{
  "n_layer": 10,
  "d_model": 128,
  "n_experts": 96,
  "experts_per_token": 4,
  "d_expert": 64,
  "d_shared_expert": 0,
  "activation": "squared_reglu",
  "moe_layers": [0, 2, 4, 6, 8],
  "router_score": "softmax",
  "normalize_top_k": false,
  "routed_scale": 1.0,
  "balance_loss": 0.00741,
  "balance_bias": false,
  "init_std_router": 0.0217,
  "lr_router": 0.0017,
  "vocab_size": 5493,
  "norm": "rmsnorm",
  "norm_eps": 1e-05,
  "tie_embeddings": false,
  "optimizer": "adamw",
  "lr": 0.00244,
  "beta1": 0.9,
  "beta2": 0.99,
  "grad_clip": 1.0,
  "batch_tokens": [65536, 131072, 262144],
  "seq_len": 256,
  "train_tokens": 567400000,
  "steps": 3839,
  "dataset": "wikipedia_en"
}
Below are experts of layer 6 (counted from 0) of a mixture-of-experts language model. Rows are named router (the router's row for the expert), gate (a neuron's input weights, with its number), up (a neuron's input weights, with its number), down (a neuron's output weights, with its number) and show model dimensions 0-63. Each number is 128 + 32 x the weight over its row's rms, rounded and kept within 0 to 255. Numbers have three digits each.
After each expert's rows: a language model's description of what the expert responds to; "comes after" lists some tokens at least twice as common just before its tokens as in all text. This comes from a sample of Wikipedia text that the model never trained on. Tokens count by the router's weight.

# expert 61
router:099135164151108129126145123120173179120170077159190068163128159137133127152173078115099137148133070089186159135066169133115156124125131159120078132198118153117159083124101111179156120127095104
gate1:079135154161128216125135173094168193118192113167115103132112098124176148123163094138135106102172082143160155172127160149141125219104116179119103132155126114160139132147149170174143154145167134
up1:194115133104160158088128078074159122144095098151103132064142119173098090043115106166088145134061132159150184165150109167133088095171187113110164087140136116142112130073125159158123137153123086
down1:118175166191087137156114114163173152158106154138142128132125136116132112125097164141155107169162120152141109181174173130160128080084103062117143147189134187112109150090122134137169102102115102
It responds to: Year and century onsets
comes after: " ", "1", "2", " in", " (", "In"

# expert 41
router:116076133121180160162119159131092166190078090099121098162088149137186156074152124127149044106110116118096122111164086152105087201116134081087093170154187123040134127146138097104163074137110188
gate0:113122113145136127119135169132112117164096049135118156060170162082150140103125151099134175123113111121112100039050113110099079110080155116143102113139154122121076066158091156118169115133114106
up0:184096054163030024088143094129118127159085093119104107071192191096105120116064135136122191076131113153121138147089122078173100123136134089125076116142144139126120100142157134128162191169089116
down0:131149148173134154111115102169152126096118072125145160107075079108121058137180122114120157077154076149063113170126144130111161109110080103108143156139086078152145147091116126109150130142171129
It responds to: Subject pronouns, bio openings
comes after: ".", ",", " B", " Ch", " he", "B"

# expert 44
router:148076170094106181146194118126112067167155116133095134170096110182169154145167152126192098156084123117101122147135103129154166094151137178080098110046095093072175135163149178149167163072117154
gate7:120080122120108093148159109109148152151162122106126084170157134181159160162156123170117174131105142102106168067093166105066097101118108105139143170211050147091146167200108163115167117111102183
up7:149125175106136139169144149164064116115185177132078133103106120113182144092113101109137114198094060136152119165093164130133138116143111125120196071151083145104126101151135139165069132120109131
down7:166169132159130094091080076130154094166166074104130141119129101115096139123142107089117113151073108093198137119160139131101187128131103150152087143142193242108122132168141135095154111088137158
It responds to: Adverb suffixes and list dashes
comes after: "\n", ")\n", " |\n", ".\n", " was", "==\n"

# expert 32
router:133118077115134108071108118104164114179084100151163071144171143126105169116075120183073119095184098146169165120153084128112146082090132095111148163169137109166131185101075105160093136171103102
gate7:079112143112127099154058126174181089116103149141091080135106142142097161096120087106141184082120128093174148073066136158152095106122118126153121135135116141199071131114189184163167092080078164
up7:151159161142045125080087170062187113139137124130141162114117154112132151151110195149086087088052106168116090140141162105179080117160111145155126119116101141093102134128142058090075191167071150
down7:106099219127130141137138098056153098116142115131201135124134105154161074123151111114154114098064187140060131135119163143178129158129103110124108123086108145107136049096138093107152100144108104
It responds to: Infobox and list field labels
comes after: "-", "\n", "|", "\n\n", " •", ")\n"

# expert 40
router:119151137120093161117153081135102078100084117187161094159154136119158177093133128115193096148167119130106144110124129128150133150133164095107172143090075086148145107123116174245131166108125176
gate0:109203108151139166109080153099129151183150191173135070118120170098137125126163141214150163154078140119123130061116146107082130188166111131144194156198110096134157182114128146105148132134117154
up0:116155131108094075154127173129163120118099140147132193081108101109146126131067093126117158079129071077099117102157138147165093083155144127063142107059123109137124116112128153126154091088206107
down0:113070114155116096164090167146164139106142160143085145086151050165103116124112125131120142105170185193164109164154118160102146103093099118099126155202156139119136098102155094063099142112097092
It responds to: Participle and adjective endings
comes after: "2", "1", "0", "9", " was", "8"

# expert 47
router:133090145129134114107122134126173135171087114163173167080162095056139082172124111075099124116151058109078171098150115097109112125075112124164094168103182162105084068086115095112157092175081160
gate5:127130155115134114132077112192193150208113140131097095166194061114153170114127115166129103113149123118142110132079189115170132155117125140116197142128157164146106143093175107142125149119090132
up5:151130153134150102125068131164190181200123136126117156140227097101140147125133128159110110149117098120121111111080181095153150165108098134104198139131185156139105133124177099129132196140073143
down5:190172136088125106086153150181121093169156139124082100126127107134109155111132160106109116169162115122127085100129138099143167142174082133139145172133176130173194150109192154148119178103124139
It responds to: Short capitalized name pieces
comes after: " M", " D", " |", "M", " Y", " E"

# expert 4
router:153159141100120091154111097181097186159104138166103164111098043092091083152164171102097150135105118141103171100156097129093071159072156121143135164136167123050141061107114183123162119157127125
gate1:174133151109113096120112123107126157123113110203080140092099146144120101124142098070078157117167098153128140156128215143178153133150137141134138114139170163135153141103112190176097153154098135
up1:037079158133115142084158107200109124142067108135138116103131158117158118102154155133134188142151121159128163127141085151139152163187164127100116112087153078111092145130141124115143162116198099
down1:124162162123071088117118123095149115130143122083174140106119079144123143064138097146097172137111109109185159137187171103120090139139101124174104051109157114142132130127139153183156087141141151
It responds to: Mid-word name fragments
comes after: " D", " M", " H", " B", " E", " G"

# expert 26
router:174145146102139146102085074108110117127133148169168146171156097154154155181176123125141182135151162078149128114118187072193096133124163073127145131086099113161119118097133161172119177112205129
gate0:136089125152130096142142134117153091068120103166104136117182154104075149142153150099149100142140155078130093146125178128151123027104142078102157186146176145161095091106150138112019158130131143
up0:096145126131116164091148085136039078150112175121115203108139121095163096161109098103074139130148132125161177105135126099098161169160149119155080146131105105058128116140089142112170073159100142
down0:140134149175103107110175142147156148132091123112127121112104066133144155190092126150128084087113188183134175129135168109106166124123105155155100140092119068131087046174134127139132087091125111
It responds to: Common nouns and adjectives after determiners
comes after: " the", " a", " his", "'s", " their", " her"

# expert 49
router:181098112134128145118157111109112129109126077101083151187109142118139193085149124163121115177084126144087121141147077060129099125115108144142146180073123200088180144186116145082174167184122131
gate32:068125161128151172105155154127125124178116143127140112131166101087147161101198091147102154179133086108127157083103153117153153126145153144123141070166145155164143124137068073141174154129090164
up32:103136184122175194103091109202106139102093144144138125110104077048109137156136090127119132170119096094137124125133142142153213139188172063118131108108139205158126099114134103154136148156125120
down32:120147172101119113127148138115105129070105133180141111150120097151121150120147143191130111166106112168181165091147115162166167119102180177123113152105157130141171116138140125185158143097099203
It responds to: Inner word pieces
comes after: " sp", " b", "b", " Sp", "\n", " Bl"

# expert 50
router:133108183150117112117146150120106132105073141125202133107083076106120105111186129125058165141104141086101118071105143124119177086159112136120145093085161141162137090073110152163178140123138159
gate1:122140137143096161129159138073123061074149166104169113108126119118184098135151143144103146163135137150188088165148146119103148044103156056133103134135080125161151146141164144172085139111159081
up1:141117136119126138127090155151080117096119090109128124178109140145139123105101110148149139106087149124120157126163165082175115162161120157076135094136113163146140163164059097193138082034148164
down1:139140089176118165128161097081139077169041103076098134130114117118103177090129105168147155111075101125087114194163127157146134126123156117166118081097133103196105109133150141124096125112153114
It responds to: Digits and consonant-cluster starts
comes after: " ", "1", "==", " sur", " en", "–"

# expert 13
router:139148093162132114086098127087109067159100113121142094134148134144143108108187093186124154100104141123160195110070106163175134079167133128141157124108106113160131110088122143109112105110158182
gate1:115171073109105149068168158104189107124142145158102144188146110096131119114105106110158198116084106122172144093033116161134123121150110164133129135092130106177126125099181166097120196154191150
up1:098128171175149142111070175096177142141172093180087162184091141098126115144139110118114136095151159192129201099166158139148169140157143123156160149082113131116132165163203115142148115146122105
down1:183117185130104142110167077132144100157152124123110141144154121148130169125098130101120128121094136131131115137072150080090104140133130121140119148196187135156135058142120156051143146169154160
It responds to: Digits and quantity nouns
comes after: "0", "5", ".", "6", "3", "9"

# expert 29
router:109092104118149130114125117095177110159094158189165179074178153105142127133056187122098118097137092138110133179125069078147138158132150110172103170142145125163149177105128153197120160129148104
gate0:101107092142159105157211131064130092162112192137137105094145164137195177107119147121121146178169093093180140138154124121127226058138171150151157097174153133116157103114138134141120137131108166
up0:107171133103144070141145136104156121164106179142074149138124089114150139082183196114089130158173086117149091149164124107114161083134137134158158142096071131092100177057125151131088143104116119
down0:158090112125099138106114138152141174183159118117138094124098225117123133176200118124092127158129096134116077120220096117120139196137050099150136172162091156137143128111148159145127099159130101
It responds to: Table header word endings
comes after: " |", " ", " list", " Women", " P", "ograph"

# expert 31
router:118125145098115118163142132139113181128156120102075156116115137103120059115122122148125140116104155123107093102122131126084106115179081098093127099181179148092151104116079138102154134137118107
gate1:146090085119109169165143070109133108099157091094143085149122131069140199096087134117132130133106123153105095134050078163118164093153131107119184070147094177140114109141159103142142143069124126
up1:146087101090146157142161062105141132080157059113135098117119168043139222120168141148144075132121129168086111156092099120122159140105135096108142099134120180143091100184141096147094159064094119
down1:112159118209197132117193120077200122119128185159132140107137200139152126105136185121174146177120132131086137083182177055117079153101147132136097207177131155173099075124098150142156158132138138
It responds to: First-name word pieces
comes after: "2", " N", " R", "1", " L", " W"

# expert 25
router:174132149094146072089127132107122095144150103161137171133128140141069119122122160149131154122147135104145075108071136087185111154170154123141107139147087096151158135085111112147148134150185101
gate5:183185093193157117167152095120135150142127080142103131100102146116119145114149146095102128145151123131197173051152162101122138150144143145083147169182075117153116105115135091112129151151115169
up5:148116063165130157195158130124086140128090102101104092096152178131124124103115095139150107095111155120133110044187167098076099178129124139079138152118131105069140125145177057113116151162132124
down5:154146146101185160055127093116073141143127131124144117126139143089086107152054186112141141121102078152093167195134103167170098127159129177103141092131153094155160129167178183185133128111123150
It responds to: Awards and education terms
comes after: "0", " the", " of", " Votes", " for", ";"

# expert 54
router:093142076157138064098147115126131084145080096125140101178142127122119200065127119196101140111168093153112165101160086104147090091113134176098099156075067177143122128121124148066069078147164177
gate0:085127152082137076152137128139151123135153102047105098160105097143128166077107159146116170165152156092098184074132092119130111079105059138144152106111113152131102148122184046109143109162155103
up0:173185115148144088119128059124136133131106098215152179146153171116081115155133094123060176083139096194121111145138137146115143085116168121142174095118149126189130119076132127138111135132155118
down0:141074092095145115101131112140151122148149172111097146148155152170101125154130071133113163111127132156102104075137125165107159122164098061185088128165168112193147153120126096052085137154133181
It responds to: Numbers and unit symbols
comes after: "0", " km", "8", "6", "3", "5"

# expert 33
router:102146125109140110098129085125089162046115144116206134079126111133174181139047124117094168162108110147124080103142125121141116123097169109146145101119100144189137138118142078145111163119116150
gate0:160123152182138116155140072070112184104145129151157146129160131159138134145161087074105157138123124199166140133153098115133182117106157139128177142148137145127159111154171099144152166137084123
up0:131106148185130109138166104087146183125143125144150157132191109180179164142159069108110146144133107180140175128137113135129159094088148128154182123108134138114181125133181099109137122099087110
down0:108107173075130205150153155114094143143179142143109125114147163076117104107127155116120141089137124089152145076187097133129142119119139149078112075074120095135120099157123119033142153184068083
It responds to: Table cells, mid-word pieces
comes after: " |", "if", "al", "ur", "ar", "or"

# expert 6
router:158140087160114068078156125073145132168096107160185103136174106125099180121096114193108119101184098166137170098162075091092120093086154104136119181137109252164098157085102110115114139167081120
gate7:172092152103119127121151143103181103179131084136124100168163197115146138144129100094080042109127079079144160096095144128104082148122122092128148118113154118085138152139144050136119150105084114
up7:121188103101147142146087118145097141081155155135128120111125051079136126115158147124160225182139209152108059137131148111201148137108120157123116096140149138149131125124135162162153133126161160
down7:191164093124204154202129145154087144123143133121079144111125118122088016069130119128113082140109145133117075111159108149133107098127078154105147121174109097116108159150084091168151134137110156
It responds to: Infobox field names
comes after: "-", "\n", "\n\n", ":", "|", " •"

# expert 36
router:193155136083159099134096120148097071133158124129165158105161141131150076157114070142131093097097140086130143173084092099080121148165123141075065164129176129154105108100136161087151180072153117
gate5:114089138078184096179110112167139084130188137128143161137143168180128110169114126092087105121143159095108128172099089063162120147149155129136148140101129164155114154162137095113129110087157093
up5:131112154107114138184112153184145128130195140116089128162064147105189111127124145096171134098191122122103142145117165109148105179173132162090140057164036154141073124110172131167167148111146105
down5:108116157132147137152129130140198068133189135147135116139165116118154134085124102166183165192067071174124165117112123117115115154128142192131138156198101135154101122073124130122146122196126078
It responds to: Census and election statistics
comes after: " ", "%", "1", "4", "3", "5"